Experts of a small language model.
Training: a variant of Adam for the experts, 373M tokens, 11390 steps.
Below are experts of layer 6 (counted from 0) of a mixture-of-experts language model. Rows are named router (the router's row for the expert), down (a neuron's output weights, with its number) and show model dimensions 0-191. Each number is 128 + 24 x the weight over its row's rms, rounded and kept within 0 to 255. Numbers have three digits each.
Before each expert's rows: a language model's description of what the expert responds to. This comes from a sample of Wikipedia text that the model never trained on.

# expert 31
It responds to: Commas, and, or, and modals like would and should between clauses, plus word pieces after a capital T or H, such as t-able and Tennessee T-it-ans.
router:139129154140129158131110129092137134105151126111114151147134130141130097110121120096169064126142136143167143155117153089153135142135130133093139137124153135103135147153132089173097104138083106166088117109140102113146125135165126132126162149155135113083157118117139128144136135138129188095088149086128158153108118161168086138205163153119171138119125109101120188138124111129100108115144112098100161122147156151113130148092154086154134146097118116119095165147147105114121163132138155117135122138128135119115150072119115140083135126094134150130098114105099164104149138151159101092
down1:083113136115108120093164139127142164138142111153115139072130147144117102132141118119092114109112136125102124133123134146125123141139140118136117161136157093118149133142151115119127141138142154142166154135187139092102133107143148143081061132129137104095108068111081200126130154161095080114177172120160101115111143135105169102130120145144132111112168129102111113138126167104123145117109113114133113148091119152138102143111175120134143171176105136122168120151140132109143110113136123141136141119064123133089162106119142168108154145143152155159148119161080135100089119140137149119
down2:099143136173143145135149139143118140052093128126155139100124107158099155146115158120096087164100144114126124155133131155108125111112113122123121129139149091105120158127172174148149104161143143156159153112181126139114136147116141152101118133169110131081140110127083089117103136129131144125133124149118080162095156121144123130128114140125161132131117146125152135170163104143136122132117115124128141102126162114123136154115083169197091113072111142127154079097144140124089106091136113081099175135069119154160147115121153135129089134112130130138150134098149092109152123117129092120
down3:146151105134126124115118082105134103112112138133163107137101104106096129158137147125131087160128156146088132139119122149144112130133148135119158131136143110111134142090133145106151101103116150105138137130147145115114164161114132085107109139142151120150174171145150112135137078123086115168161063137146097124147121107135166090133117149105111129146124124139132154095129129102163075097098137087142121119129180137155116157116118130128147123121151129096177116111130061134175115085199094138131139120131139127145089173157176146112180149136117153153170127101136090100132123125113150134
down4:146179137153130127166132129161126163133109113140137145138133096161112115108153089141126136116081133138168104113089105108135138128118110108134131128166121149127125132121134118128144117096140145122134131106153147125151150117114117115103111177106119097079105153117084140180103122176092105163138090131098126160122124149116173110148175114100113107093127107134155152124123127122143111105105151100091085138126163167117144076147134089137100154121159081102094145121157156154115097137104140155129154132150089132161128067146150123068088125155128123123115115132127134112121117152104159197
down5:159162090131121137118127158117138117148169152122107150100128161109124193095139114154129126164132114132151120127132143145163138101142132116136143098107141113132124138135127114108140101114147112118116128140047167077106111153105121148163128137142118169152149101119118121125145137092110133108149103159130134125105144141129088108142153132126110158134096108101163104091118126153088203158094122175114149106100123141156115125125113063159122102121162119113057123096149109127121110121083149150141132125095124130151144099152115128117103147160113171110175172156126172152092134116138132120
down6:109173160146081181090187141104072107128151109124115120126174149105154163121121129100137128128137116107152117144131105130142168152128131145084160139149160114132141097095109100157115152149106130162116098116108135125149184124134143131150117138137137105138137101136140138099138128163064113101134129108124135106116153109156149105120109142116173118162112156155080138120122130120112163134128138141112112103139110112138125128108174128087141148093120121118119162143141129131157120116137100149124143099164099157057116085126161131110082130064173138111115106143143097131097156152119170144
down7:117112159083175184077092116174124102121075119161096153104109128127135132114099143092131131149110104135127124110129167140127112110103158151137110149122114139139145141171146122120114130094127125165187134136082091171127078108133164093137152113139150107107127157123178154113155158147103129178106122146104180142113092139097102106151114129068110138097120175107129171146131147131148124129136092167164129108144140125110112160100133153125102104123141145094124132100121170124124129158100107136124126111121127139127168128163131157138087108096107128144122147102108132111150138121161128120
down8:121114137150146089135141185160127181152141097097133099092149146096116121129114132158080145099160133087105136114132122109166125136117103107163129129151125150138106107137091120115114123119140153063137109117096135151119171137166109122144128093108127136120149134129135130144142091157139104150115133143138139066112164157148181084137090134111127110118103137136141123130093169124159137150080133128114135130118118104082122119147150121140141128130124171128088130075153144116159158150133082079164159154108133130123150115132145126146127178131156118178094104114117094085137103104160146166
down9:116114173079141129131123148103126091173130136098112096102098186133141152147161093141133129097106120119152117109089080161104127129147120106161122122150126133111140129126133089114133118130157169104112040111103128152140092142124127090137140165116181117119164076116152155141109127139130129088133092139167106126121093149124123121082126144127132148102123168119095117118147110174166151150173125147155132117134116065122144134173138142110144114151117142101149113136130082133117162139134122158104128141176125160135132146136093168118132157082087118123119146131142142146147142141137110125
down10:133155108145130124106113113143106148132079121154121070140124112125134116116135143116117095139145111169145119097115108130105148114130095137145151146128153094106148103181140101131142153136129119139102141147173112128131117168135093114119084134098064120130109124109143118090124127127133109113118155091124134126143122146130175135154155121141111147112124090107102120108127084114180137163165149132169123097167104107160164149147131185151150151153188135114135171109111113149117100091129079107117124088155091169183140121143091082114121134107118119134110142128171146174151106102156137126
down11:090145107170135091070159103138145108130126145126128171131138143124129133158105144171121127076106108135113090100130065118188158160115095080111119125097132153146145155074110136095132182161148141146132145133131139118129116132104102118148131094165143149136132124170096092083157135093136132107135106130122124093125134119133125118145120103126134123156114088161173118122136107155127092124120112146127119140134147133131117166150140152096166109157105128181100121093131126156156078178134141130136117139131112073129165127123161117088095128095109159148130136150146115165111143112145141138
down12:161112143135115127108131127146129109110078132165125133146089129140124132117161127168134140139178128115090092153140143115108101155168123123095100125153099135124132101154094148125097108138158101110096093118142156138144144167129133060139135130113106146166120111198147077128137153136154130126124116120150152142157128110128154130131122139103118119161103126174121123165105148115141093138144117104127110102142148142134128103089103109126090141154139127114123130131138116138135126135120133147097138101106072136132127163127103100088193149130114102131148136127107153164111213052096171115
down13:089167166164145123085156145135150128145123133115140119124128137109133136139161134115140125172103103135153133115152063122148178110149114157119158111139102136146150108140165150120108094123137105128198147132112126121074116138133138114139094122107129085118130099123101143109144132116092128118103131131101060116109078134102126101102096107161121131123150141148123115127145137126158115098169134127109131137142170127155134114174173139102132173185091115128157144114175113128161109101163113131121138128149099146133101146149129113159055124122112164097094141148115170104112110136145161134
down14:132175123152151152076135165080100120127124137123139098109152131108123127124137152106156160152163107101116139124158120163116188149145162116114174147071120149146130081151133148158092089148141144142116125116122128143113132109108144143124078137112122173108132130165146108140140097108147126144129144108095123120126126132142129128144100141075120124121119132144123128079152146169134122131113126174112125138140115108125146128105126130099155139116154150134092088143131122184120120142056098166078124135133160121115134132124091134148050121109142172104158114113148099149073121147095159131
down15:127097129130146142121112139115137090082121171133159136081131100129143155137128173100125109160128088119110100100132166128127144142114142151095081119149116155095179117139125150123109142171149138136135121154107141099141172135138120119189106146073131146093125108171143103126139074084129111128130100167120117152143129077120117100140129117102115144115118086118138128144169118135143097139143143127138095104126137136105155141113153135151141160116150155165122102122153118083062146114163133160097142132118103124115132144113142183103157158123108107090163172150101152149178130111119119106
down16:120132101160147147097126143124147130092143096150120155141131119126151112173145145134130178139127102126181131115115099116141140119130126117133142099109121130128148108113166112128138122152174117146100158116092093124113181126120092114151085115149111108098160169153126127113129112108101085106121105114141092141093116135163170118134115118129125084140114137157150091170162167141135129098120142106156116113106127173178142077127110115113192140135150122146141103109121165144151092102125125154106195127125149128116135085120097106084056117115168117101111141138163160116149114152132139121
down17:104116145149135184088114111130109155151128160121147145111092136118113126122135120095211145103096136098164109104137122152113144150122150122117132127081117151108138153102189126124087121118115144147121136162114153087144182112128146124164108096121163152115122139119096143158150114094105131111127092102095138160131107118107177075131088121123138150153168145104147143146118096134135109096121098130083139141144095127128115117145160136144078155170171155147157121122105113120104138092127161087142128069172130110135088137128136140110121144127110131130116103136149175147117134104122140166

# expert 17
It responds to: Articles after prepositions, such as the, a, this, new, plus inner and suffix pieces completing words, such as attack-ing, sc-ient-ist.
router:099113143094103100168188080099122130133111154136093148109120129125109090144126124133153123090126144138124110121112151122132112135164125158143126158162117134131087134083148136149127113106039142161073108138142155136122139148126166133143121151137147123130091148132126118116123124124142148122145139092137157163127094108124154122095109136117115138101104137125145190086173085149161144090151128151135141139113147143102098158137159112135117123103130152102143151154113070132105151101151151108129113128158113094147175115081102147099148124148135085156117168171091111117164142139121140108
down1:148114125164163127123084155127102147114136126126075167131097081148105182144149146166179165127131183114104138165148097089121105123106131109117093120124142133146176108152126136137133108112110115099138142123114124184125102157141139097129135125129106121122164157167145136107146092148136146181114102093109141093131148116141091186178109129115157127145171100124147182106096104131110135155105143110141147120129171120092098142137111111147132127119170130103153127108134125168133120155096153097099111115132106140107119135097110123125105116119124114095154179138104105138108157115136104091
down2:117125150158138129114157184125148117150141126110088113142126146156108103127114124142136103156124148160157124104130171156152161099134086103149102177140130154105114143073136126139115168086096127127180085118106093103150105139103143163178123144107124110153120135143126096107094179144111168132106135142093138097131137089139118145153127115167144135116088120110067099121113121134150094133144167137129094105121102107142114106102123099104173188146154131163093157107115127107136164110117132108122146143149122137131164146145120139084136136117125108130136162132122137157125117178137079094
down3:146149133096123093127133140164113119131146108097143094138125128111159141126172137121132098143143127122107139097138108127087098085110137136075170139121130117086126132130137105119091127135150121074106126106128082108120084176143146112159121115135115128079106133135154151156112127118165119125145141130121118115163131175104125130092128158128127151100109145142124122164121135163099126096090148162152122140157103191169090116162064159155136110164118112116100148128102144153108094162108154143142115176126131147142146117161139103123194144101122113170128149118106083150172142144124129163
down4:145084139227130101134086130106172121143105104120132148115137090119140119131129090152127139102078157122085144127155160159147125103113173150202152137131180141124120152142127097115105137138086107130137145125159144124087124151082132111157175124105153112097102150148122169112120160167119107131108099120105119110149149153108128123121149137129131105138101107140099096111106100124085157112085125130131118128134144112132175135121114120108143135155154150118144135117115132118133139124170123123137091103187115137165107129125146136112063103129138108113159171148134104125102147114129123108
down5:163154097112086103129124091137115171155144170108171149149114178115132072120153144149144118145129162146108119114144182126118142147106097133166103088109154118160143140149128109075141063108147142122101146080160149162120106160075138075126147136131128096148126123127148120146132130147143161129152111121105125155169134140132123130079144149130137117121159120157126111118127102127124094082141129115132120108126139121131106107103144125148096168149102135146113101146059149161095137139147157122107149126089136140087151163145124096154133118120156139117081113107144090154124096108138141130
down6:140162136129104101110119134154126127120183162167118193127128132146154098124099127151129126115157105111096115099125141132123100105113160139141149181131130119114113153149061118097139107143188134165130134085116115136088083149124131105151122150151114148138102133119151127104162152153138147109153091119135121141147119152112167140148160129133164155160142110131111090107096071150127140113129129157112140140130124137151153118110091138151133061135060104126106118113131120099143173116154128115117089104125171103160165152144153110104128129114084123122155133134125081159134172129094117110
down7:122131125169109136074137069131157122140109115133106107175112133098100119149147114135176112145130131111163149102088081106102136145106127129109151159175137106162129111113110106112168106126126144144095114121117140104140166123107169141146159131106138124091078155119133124161095092108113153132123136128119142167102152147089131130163102111135169109109125128144155099119133160127125143121112166149197116130131152120133129090089120138101141118103179171081169135128133126146134119116101148064095121131150131154096143129133150138148111133161117093136137154174154093153111118157139152094
down8:135116150113119126104137138100069151140106116119123143148128172131142160100142119169153121155119148118127110119107179128126147115154153136104095128083110118120104114180119112120126134143151160146088090111114150099057109096154112126118134123139131160119128167111127167129144129155123087108156114168130156146122087123114115153111127163144109169140128151174093083123127125119146132096135092147119104111141128134136167141140132124136119168155128085138111103087156150118078163138117122120135054094099133154099140108155136154166073115137170123168142144117112119140157151162133094116
down9:154112131162136170112109169119143151107104152145149145138083146119143119123171144078105149146064080119091120161110115123114139113078127159101092112111137143141136109106138137133124165104162113115106144164106142097134147093185107109140082145114115176136168105121144111139152091115136157067140114119131131134121144111106096136120100125104103136098137139101092142115146107148171103144155116163136138094094096119095132152136181184147143105191160118126114139110132129118128118119097140139118117112122140106098123148136137166184145153122130136124146141093123139121135131161165137106
down10:157146149116113122140124074142118142109161100154154141165136153171126087131112114102130123121123140108102099136090129114155150158115134156106134121118189132115089111117129102128128165142102088107153093116113140151112123180084089150112112115141135142085170066136163109160100140159105093109117129140129111135136132141140137115135111132146125110145169101158117151123098137134129148139102191129100126082129173142167128125093129174131161109155133116104099139151142150122124105170126138161106176131156117162111122097117100177075076112110131114116106145146106160118121113122114144145
down11:116131096109080155080142129086167152166150162108118133105123134108153132120124097141114151118123094105122152093140110112121095149083136114129129159133138142130082129161126129127166174112118111123139126119165144190141100113132106118134112169139132126143119097133078105146119144096136120160117147109154118116152104137156130146140120113082150103185120115175149156167098111123102122137143100114168073123125143127129142095142143120144117110107171135127110122147158107153079125143141171134128076174129121080146139148145138160118110123131162128122100167119174090141113149067110151125
down12:100135113114150098100114131130148113117085166169115125117167154126091176131156131135102132158121125129158153118095078117106181098110143128131124180128112148094125126132122146151127129097136126124087147102126115105135159152113091142125153134146129119109184114151114177107118130107106118147143126127113136116172163127127148101144147164117111130117107142135114124107103103132182110114128110152146147086110131145118156076125114129122202189115089107148119114130148123111101133162149077126156116138108124106146140152106164119161064106108094126109130126112163157169121094141156144168
down13:108115165109167133128151094109131139108127139096141158153130094096091134148166121120161123135124136160106120158145174130137109094109102080100120119124152108097140097136161143133134125134132109126093104149177120177122113128134235134122138146110134128133103124161117114095120105122155128153114158157126148116149137133054117106174118130122119152123115152134136101146135099106160131142156125114134155101123164133125148136131120117154106128078099105121121119155129130174106123148094117138124127104114142168095168121062156108125114071136120099143169164092118149155117126133113102147
down14:107127130139138127123126141119137146164152116108115118146094153128103096107123118138118155164105145067066106101081161113128152136135150109125138134103135130126131075090151180106143126157106135091131108105148055154143110132106118137126147118100088114137112146133146117139145122152113150120175088128096096084129176136123097151144149116119120219125119121144078131153155147142123156135115160126198149165126146102175154130130127150131141130108122138099132136140105108152119121146116156142128105160109126135121118106098128098125142165133148116158118145115133139130086086092154142160
down15:154124158152146120102091111146125192159126124097114169133146140157118096102110143121102101108126088105139101124125104096117122166098140118141106072134149130098157126126160091134138140130126148121134106145131147115083160119136163157125153167126096112105142133144138112106157095137114113082151096162128100097119141125103097103135096180158077148093121107140122096114108167118098173165135085142131141158108174110091140156148096173124119153130134142128105117119103137136166132120115107120140168174124162130142139096161118128139087122151167120126137151144137166173114093142120095137
down16:165133113076123137136099139145088148118158172090158142125121130100119148104134149159100080075104115156123135108152164156132130146071129135142153183151151110144125142138131107109144114129134130096137130129102155134105092156105163149102120157111149109148150104078148139153133139099109081115079150126121124137145131132088144100088136143089127089126093115132152152120133086135149138095110135150083128120132160114149147145140133133150175123174126104141128138128130129075100141191129114097131140101101130103158125199109145118099126129132109140121110105125168146092140152122134143165
down17:127113144178157102113130119124134149123096146184150112129100091122141118130180177156117145118107115144127117113169100112145177129119127145122084106147167114127133139171133100079121131197113174131112112162101170114130077105141133068116104153153120131157147112087135106123151110127107139114102146117096157096118117094141152089122122061114112092139157130137113114100127134101132166142123155138136138116112152165142117134140154151112159164139151140117155133119092125121082105106163148138139115143143123076125116137096146113125168139103139146156109104140166159121116137125128165104

# expert 30
It responds to: Opening parentheses and French/Spanish particles (d', de, del, des, el, al), plus modals can and could.
router:086143145119121132151140132100121066109131099102098163147084089112130101123122135124099147112135128150120154105157161149105151113136120165112136131132110162113130159148113122166149134139083126175081119112136120110166109145121145110126118146125115119110111131116175139148088148166136132123121141095105164110111070142135118109168147131097192082141140147099093122146141098163122071135154141149115141103150152155111128141136090119122129142153145150102123123139112116171139136111107138135121128131140162094178152151131138163058176094124106154166144097123098129133147135111098157089
down3:146139068107147146138140143169146141131157158070118123143112133139132110140141142112121128133079111175127057150181119139129144116151163100155118145149117126117137135128093147140119128131150107145115127163155134157082157093137059128128123174133112158118130086131161151133113130185178145125137115104124147088118120094113141135111101110123073170128086150155102146084118106158131115107111136147127139076129127161153092147121106117093115133100101131121095130093146135091176102133106134112118170130105124134119120134124124131125128129162140173139144087093164131149120141146119126142
down4:135094108132149121105119151104100149140128106127125137167106133115112167089125165113130146119184152115120111149136096122145170129148150129116109134112152099127070135117094134106135128095104138103165133120131119149143131126113113100126114151143132148145151133088169128126128089086132149129107145143124118121100144091093133142142160114115130159105105102119129125096129147102106147102168100109168138129179107121173136100183151144149134173098148113122098143126117047153128129108139119106096173099145187178104139127146138134121182126156107118128109147109146136148073153155182129109
down5:122145121130146112107188099105112160144115125154121148148151131139096129120113092115155140161180101144147104126129142165140148133179136129106096145133184133126148133095174128150115126130180121134063153138104114101129158112106107146159117081126171097130184155182108136114126112136100179098113136118112069107144119087146094137124083143124163124132108131136124130126153123119131133150075123105053160115110144091132130141145127149124101113117124085130125119130138130135145130078149110145139127086077130122114120137117138128137059158104122125129158120119147138121119146116125123126
down6:146119134088134161132103096138125111190130118102122126117141155074120131126115149146124123107110143086100095113119125114130110144116116126169125140114157110129108062157152140095144134105130108109117132105100092149124115134112161096136140122120113098145116129087160117091133175168110138096100106145175117146156120125154130169106166128152136127148109150130139126089126135089135145143144191133150095164101141132137137116119124115119124114130109119152151135122142093121139191107162133118131131106098061204165137120165172110145154150139176148087107146109107132131112097134139139168
down7:080121087137102144100127143138130122122096145148135107118127146107154144128091106113143155080117129113144138136129120134117129124108140106153155122090141142123135127171116057117067139136134146160100172172153132115147158149132167121137146112150174154127130124108115109095138154091130170121128119137098155107136115102187106101155132080133119129122173096108166122090136144112128108117117190105174156107178146111147086150144138130102174129112164118161150114122098128121126165105112142101130158121132164145126101135133148106142125115126121142095096118098118083156112099099115177105
down8:105150144137100134115110150119107146152141169108149161087144165109125127135118115094153105136108111108103095099089147129144129152155171118105058149149103131084154126146113084138139132139105103097203125148085149133139110168094119100149097160103139102099106124138123121127153071108127122139157116089123115110161133130143182110134113151171153138145111124115141133140115137142097104103134156156121147139139132143113175152140118159136156137126147149126117146108126180090146127078087171126129153165157147134108101109124128142131096105155138107147095128134096131128094174098102150130
down9:133127147139110173142109131113148114169129116108121120176124114124093158128136137103157103113127147134080110104116117152138120159187130063142073137155114118133113101101141117140173121145142129131134124114118097107133104123115144133132134133121128118138112147152167096101101094065121110106123153174144134118109117136094111110096134142141088091138131146119156096112130143097123119149128092138173150191139130152114090068135116111149121137136135114120100156096137148156103130110123126182153136094124135202150146163159099138170151152142169134128122126129113129139056129114158141143
down10:107145143141152158143137120154163126110116134152099090085125163143134151142151178107133118103129149127097128148153171120095125178142115159117111104146151137130165141104111131130106121124120094120190079128102131099140135133130116131138169138104152111090092133150124117104116112129115153125136073112107150122127161121141155121158144124136105093146107134134132103091152113145175135113136121115138185138134131117134141121136085115123096117122074166176125122109137092147072097143083145137086137090112172199101139111110107121104153156140102133142142172116123161155146108116170100117
down11:101142165112114128127171117122152115142107100114089127118118146095143150101155147145136126123137109071100108135070108126158106115150108136168107102129107119144117105130093139194145129148118152082165140108112178116123084082119121119177164111126101105170130106150131166096124113112132146113147090161099138106137140111132114100151152152094115127100112108119153107121158165143114147141142135095145120159158152147132107130136133105175134153093119148168124163129153115152169134153175142112143125109107149141123126123120136139166149123131070106146141113140106103112137097121174075170
down12:082123129129130143137110150121112126073139151106078078096179118162154130133120142109085139165152078116115138114136124121141111116125102098106157181123187158107191116135126117137138164134119120155136113156100122178119128162116097095117140093152085154152098100158128131161092129143123119162153095115134127171138133143139131108136182119137116154151146107095121134124121129135113128143153172112110116106117130174149104161139115143147143152088147101138110148118105095127113129127114128116155109119120106145103129104143109156181102155183136146139151100073111139139099109109102102120
down13:124137106209126135122138160127146095146144114157151153124123144123130192109134112116148149139118110133097128129126091082166155119113154084141127124116173116108115114171134104088143083167161159103150110141129119112122112167139118141175164103146122127110140130150162149104125104141139116174136087113138130128141120137153181116103106135143111097143168155112065123121149169095147106143106123117142093177106111110132093112142110112161135149130163109145108114101136152104145109062128117128093141132089125100105080113160136135139122128129101086105125123124113131139096125133135174117
down14:163108087195131128143153182109121121139089107142057125134101151148128144151140116110156115117105142114100141084110121130111107134182154163135110082096160134171125101160121111136119110130130166142187138129134118183082138131143145102180129071141110094135113140114129145161079121080113101117109147148148119118121172148132104141119145140136163176162099142136110115110122121124140153134145088128120135099156125109098133089122130136121137168099180123135123138135128125127127118115112150112096105111096101127155155133100101115155107102140142121119146148151104128119138147098118159163
down15:191111109115148102126112150137162159093118158161101138168122123154115140093102133132123119142158139145125112148127131141127131074118099110127179080118143138141147124159130143108083125127073171104115114147171148125122151139120164119147177110142123116144137155119114174127157078143103115088081141159120135131126133139139137154130114149097112111138083176121098112123111131077096151142087114118163108093109130112149152137113140134117158118099118122117138151085114125096102159128115145156121120108125162153131116161146153117132080161109140152146158117084146074096103117132101153176
down16:129164161072114103140117131108103126129097092136146121188164154129126120109108113112116103113163139179136118124132107144067150104128142153109116134139125105147135127127121135102135142114153122142132140091127095154103098139132104153168131138107109110109117116094122158121114114176165126124139137147121106114174092132165114149102125096109154193160158107138120102131152112118127120131122082171121139136136129160142102134166163157118141100100134136106111186135170087148142108167163107094113115135108083139136131181169093090090158097113125135114124138118103125128148179115110086124
down17:138132096145119146103140137156119138129145096151109123125144129128128130161139120119109166122086171137073117137152150109118133101125122120135163103105103137120140148173184090134122126101123118141150089118116098115129111168128112116096117139145148132104126076127125179127150157078089095125169111115149113140157113131142131120122127087182113130134153100094093119156099143118169121194080102123109131147138176136110126127116068115147092084118187150150119083114113127138091130112178098157136193157131125138114153138110140141130114127139151173109109135137131138115134148148133103116
down18:123146114147098110138117146172126141126162107186132117123121126144177098100136102103137140149129114128150192170158134146129119154118113132152162153108135081132094115110139126100126064132168108106166103111136076151106085107122119112159167120114130091097099141115159147106101093111128152124124122158133086136128148148134143131102156151111128148088099130123132107120088123141128176127112126176141126098116085134151136093160146130133131088127156103156129088125144104154149099117122134118156116144140188107141163122100136130118081109119147123130135170136122102100112159111184088128
down19:144119128127168098131183096141118151119173146107122113115154126093131116206105093133080051073070127138121124146161127126124126146129131110140131116102149103152089126115091140125126139122141115125101134142129111090146116119158153089144123098127138167179105157091126118124174109124163137101158162106090124132157121145085099155123135142147108143092114128119088105127132135110150154078094124126141166155114132104134094161167150163123126082115113138166146097141138118120136161114110119151132163135117124133117132143148136143114111090141163160126125177120133131130147154160132113119

# expert 18
It responds to: First token of a sentence, section or quotation: opening quote marks, In, He, This, See, and first letters after headings.
router:145139105114147190134132136121122110102130117116096139149108126109115116124158155116138133105152145150088139131101116131138095131119130134115085133104136179125095179114111102167104106103111092157084165102107083160159092143121146113129117141129148128079122166139112153147126150117135115136116131096100163158107102154145146161156116130119136125129095113094144174138170113140093102152167150177139156151128142193107092114121146163165148133154074136115158161153149088123094129147132121133108126131162093108123151166143114101077152130146131142125110110159082152151145132113127142097
down3:094139143115190117146103131140119087122101106137132139121153145088136180110145150126141143131135110134119178135107100124137168119138129103143129147149133122119122113126119081165147128107141062131156145133151083153143116111163132147096145105168155117115095145160124102086129109142144107118117126111176107157155101162148154097100148160138138118110140131155093103079118111091151119144110090151124101138124165083087162120145155166121118123079131129121077119137130132125161075155133104092150139153157087153131115165140114089158103100162097142135156133124117137091122141156109139145
down4:148089129094119124106116124139138148162140140108128133115130136129131145137098093150140100114146154126139099102128150132141172087154129120164119091154153131148107079171143119104111151111147124133144095099156077115131155130123103157115136169095122139127090127116114102096128108143099096147129131106164143122079094178118148128121150136157112082118138120129110131208108135136143167125108150077146150118170147140088146103132098112118106164139102148082143103108082133127106124111156146164110115115150131112101134161114131143176120155129068151141175107116127165144143143120184144133
down5:123132143172134164100104138171129143097140140121141139133130119101149119104092153138106111139079144078134153127142155140166134104077109159174138130115128136104122109117104166102170155141130157107084158099137178164094135117082134146124123098128082140165141151129139151134142166128092124161137113143129132140083110071113130153117152133169140103098138105150108102117128126127126086111107138150058144136139124106092125113129179140116122119126162144143132126127106150119087087111134160164107158137163157114096091092143135113192133161117111130150109123139123097124121122138135141163
down6:139107168190148120124131117139126125139137132112184124102135110168123148115139127148137108159105140110112142149137118174100102093119181148170089108131133153142126104138175117115108091110116080108164111139106091080122097121143138147120123075143148143137156106127134121125111123111075136103138119093114125161117123120133182168109118163112122106118154127118095134163077132140163148079106135140135077157105104122183121096138134134140136135149128130148156143080133139095174088139108137115154148120155092121119114130118117142093136100160138183142127122152165119116148156132146110162
down7:123164120149105191111131104154134180166121163154137082141132136119125129137128121141136134135081122139105128117096097100121151126146151125118105154169149105150101123116095142157139102176121151093119132162110124163139133148139124067121147170191101121087141098153099156158161101141145124118177140104091117111113119106115127082116139094149114099118159156119065138133133116115091117116135157100132145123126150143164152155092132122106120142139130160098128125125150091169088125102123154120158114086128146103139130131133136112112124137113183093157087122109163108116148134129134166100
down8:123151124101097121150101119127165146152128135139120105136108129129150152116101173141101141128150124118145091112141162131126178161142128109129116127137124117108104172102108127099119096164159103129127169122111090109125102121099156136137124122079096148135140120139146121124153108132118162190166151109128081118115131094074148117175100135182142161114112140140108110128124119110113134093154133143122134082125103122138140120158186127151127126135166169120138108095116130135158189110121105099143154135152124143116067117109139133146145117138158160085112134060159099107139074138170155143
down9:127135126073144113122141098088104162143116156120139151117094133114132149189132130121065136137140145139168165115104136155162131124100131134107117148147144147139107153112170132146120114124120124140089140128159125146118119150123188109115115114123116113123125171127176087102099105135132113107162150101131146120130144109093226121093183143133140133091144107126115098130126106154103100131129089131147142131130142131105145121110096115097115128146114119135125149079114168140105123133122175116075138100138120147110140142157132135094144146142125069170146156133086127151158092153136177117
down10:137105168095111163058108154138143097102159134158149132121128141143155089163138105114131122108092128145172133134125142146185175166086110144091124120111105129086150135153100110151117112119146154154131135154151135085107147125150112117113145135135119118106158146118127117151146154124129128119084163124165136114112123155135088101128109141101166142109110155142148117114133097110186140132119147118084159067138125148185112128121139098126121150081146163136122131118127095100137102150118114099176173119110138122135109124091188111112111144084117131107106109130104148103117130166100153141
down11:131140082103141121108152110173166156143110169097113164104112129159158085119137127145084100092121108100156144150145102124136187158109128125130106120173127139119103151155129110115185122099153103140117106140113101098110131071117147145149160095105116133104184113099131155107152134110128118135156130175131131118090171147081131149096138094119127117153123107127108106128121157144156144134119130162140113070146122144110099137169063118136108134128149144136145091129094127145128129143148088147132099079116150141116159130141139113182117180141151110137114121159127132145120120123137159144
down12:124141128189112113147156173123156115172097123109090125108146161144112100139116103096101124137116148122119070126107122138119152125120133125129123139131149137150135116123154074124146117083111156144122096129138116135132063127129180129135141137089114153093126074165150145139109103121120126128113148122118093139150135143142156142104087095088082141143140127170132148110113142089149156141152175152081122150111114135148126122084177133159117094107111099124148118129114172135164102125139117124137083144146123113133101094138134102182099167185149138122116141129143084129145099159119156163
down13:144141097160078151137126131135167140120115145112110153064115157135157142079125115120147130104099122150109135153121111076153130128160094119140144174201104104121109157103122149142139109080119149136138111125134139139149122137167138131124144127121118126142114123113081146099082112110169107144139102134053088145116133141124112150142116095126085163125150126092117123155123150065119117111124147144155129147173108152169129115152093145121070138124149132116095183132161163148158085134163120128132123110133090093135135118163134138144118133149126097131109118150123157166120122114153108151
down14:126109143126158137141134169160118096096171119132145086134116146119144150182177120140116120148095145096168180112143142169150150109152188140124118090157133106115114149091141114093122113128128100099117090154093108116133140100097120154106156173110156116137122137108158184119090095128116112148097149066142130063120132161154119145112178105111130152131099121149128101148130112141179154158107110108119123116129102099114140135137113136130145115097158116109105132091170165175133116136133144100113125145100151149125120148138125126151098109119093169111134145099122112132150141127115098115
down15:081172132162161148114173173125141096105069103109135171105119114119179150108123120100143134079108107091111096189141138103153141106156130086095127132157148137148163140153110100097139145113154164137114155104139125153115145119064085131136108115116132165139139127134137123103131138113160100084150105114130116119084145138111145119128153142101147107102140096119138182153159146164132154123126116173097127131155162138091122154100127132123137126147135103149078143127120092138134120073106104163142120142156157074138133130135118108161122136091110094139137136128144112131121115123120135109
down16:116104147136100127131170143174158175122098141124121143138102075159117119117167138134084163138136137118125113119143121105146158156162137100111133134111146088169108149135101108110130132137170113109096134181072106113116137103113112102154132082103119117156125151109137075110152142094130133134124076137110135106113109183136139174109130205138121118132160106120131120177126145078100113142132082159141124132137143115131092068134115167122160100131145108121150113135103145132145149148123121139096132091142145107166112122156121086146128125146112121113147126127102129134184103157111154128
down17:081140115121143101093132137147185100105131131086121151120131123180166134115116182146133109187112161094130174105111083140137159102141138110093103139129130109094131137126096150142131163158088108120149112118148119136123139149102134111161097161084095110174113134133130141145126116141102099134096146164115139137151101143142130110114074141138136142136140119146119164139126132114085100135110165098126120085119111096166129092107150168116147176113125166167145121132112151117100118093082106096158100137122122152116069143159142133097115174152157153135133138144141104129147118131153113140
down18:164131126153160135156131128148139095162082125121126067107181093115141167110189149160119144163146098164142122111126151167139131086127148080098169127087134106124146093161121157125124093140116090118125133147148129138113186116114150094150123098146117154136082111136144092103105138099099154137130132136163128120117098112107156114105131136095109172163149141115088116129137132105169136111143163123089149100166103128129143129120081133129134138165094114123140145115117120166111099156120121145109160121145105105138130115112158122192131110119130164157139087141154140138138129111129127082
down19:123089131174127117121146144164142135086110133127121159105134135160132147105126128112097163152105154111101147095184106128111160109136116142145116139097105048105126123115146092163131108161132118125185136123094111107132153124113105159125105119128133079091159166172154148104150116122124173136129117172124149108126135105156156144093113124120129106101135123072110102109113142137157125136109117124146144139141113078150134053167137113078127140143153135138154128080113115124167118174130117128142091147168155138113136117152112121168091138138119157143155128131179111124133157133155132124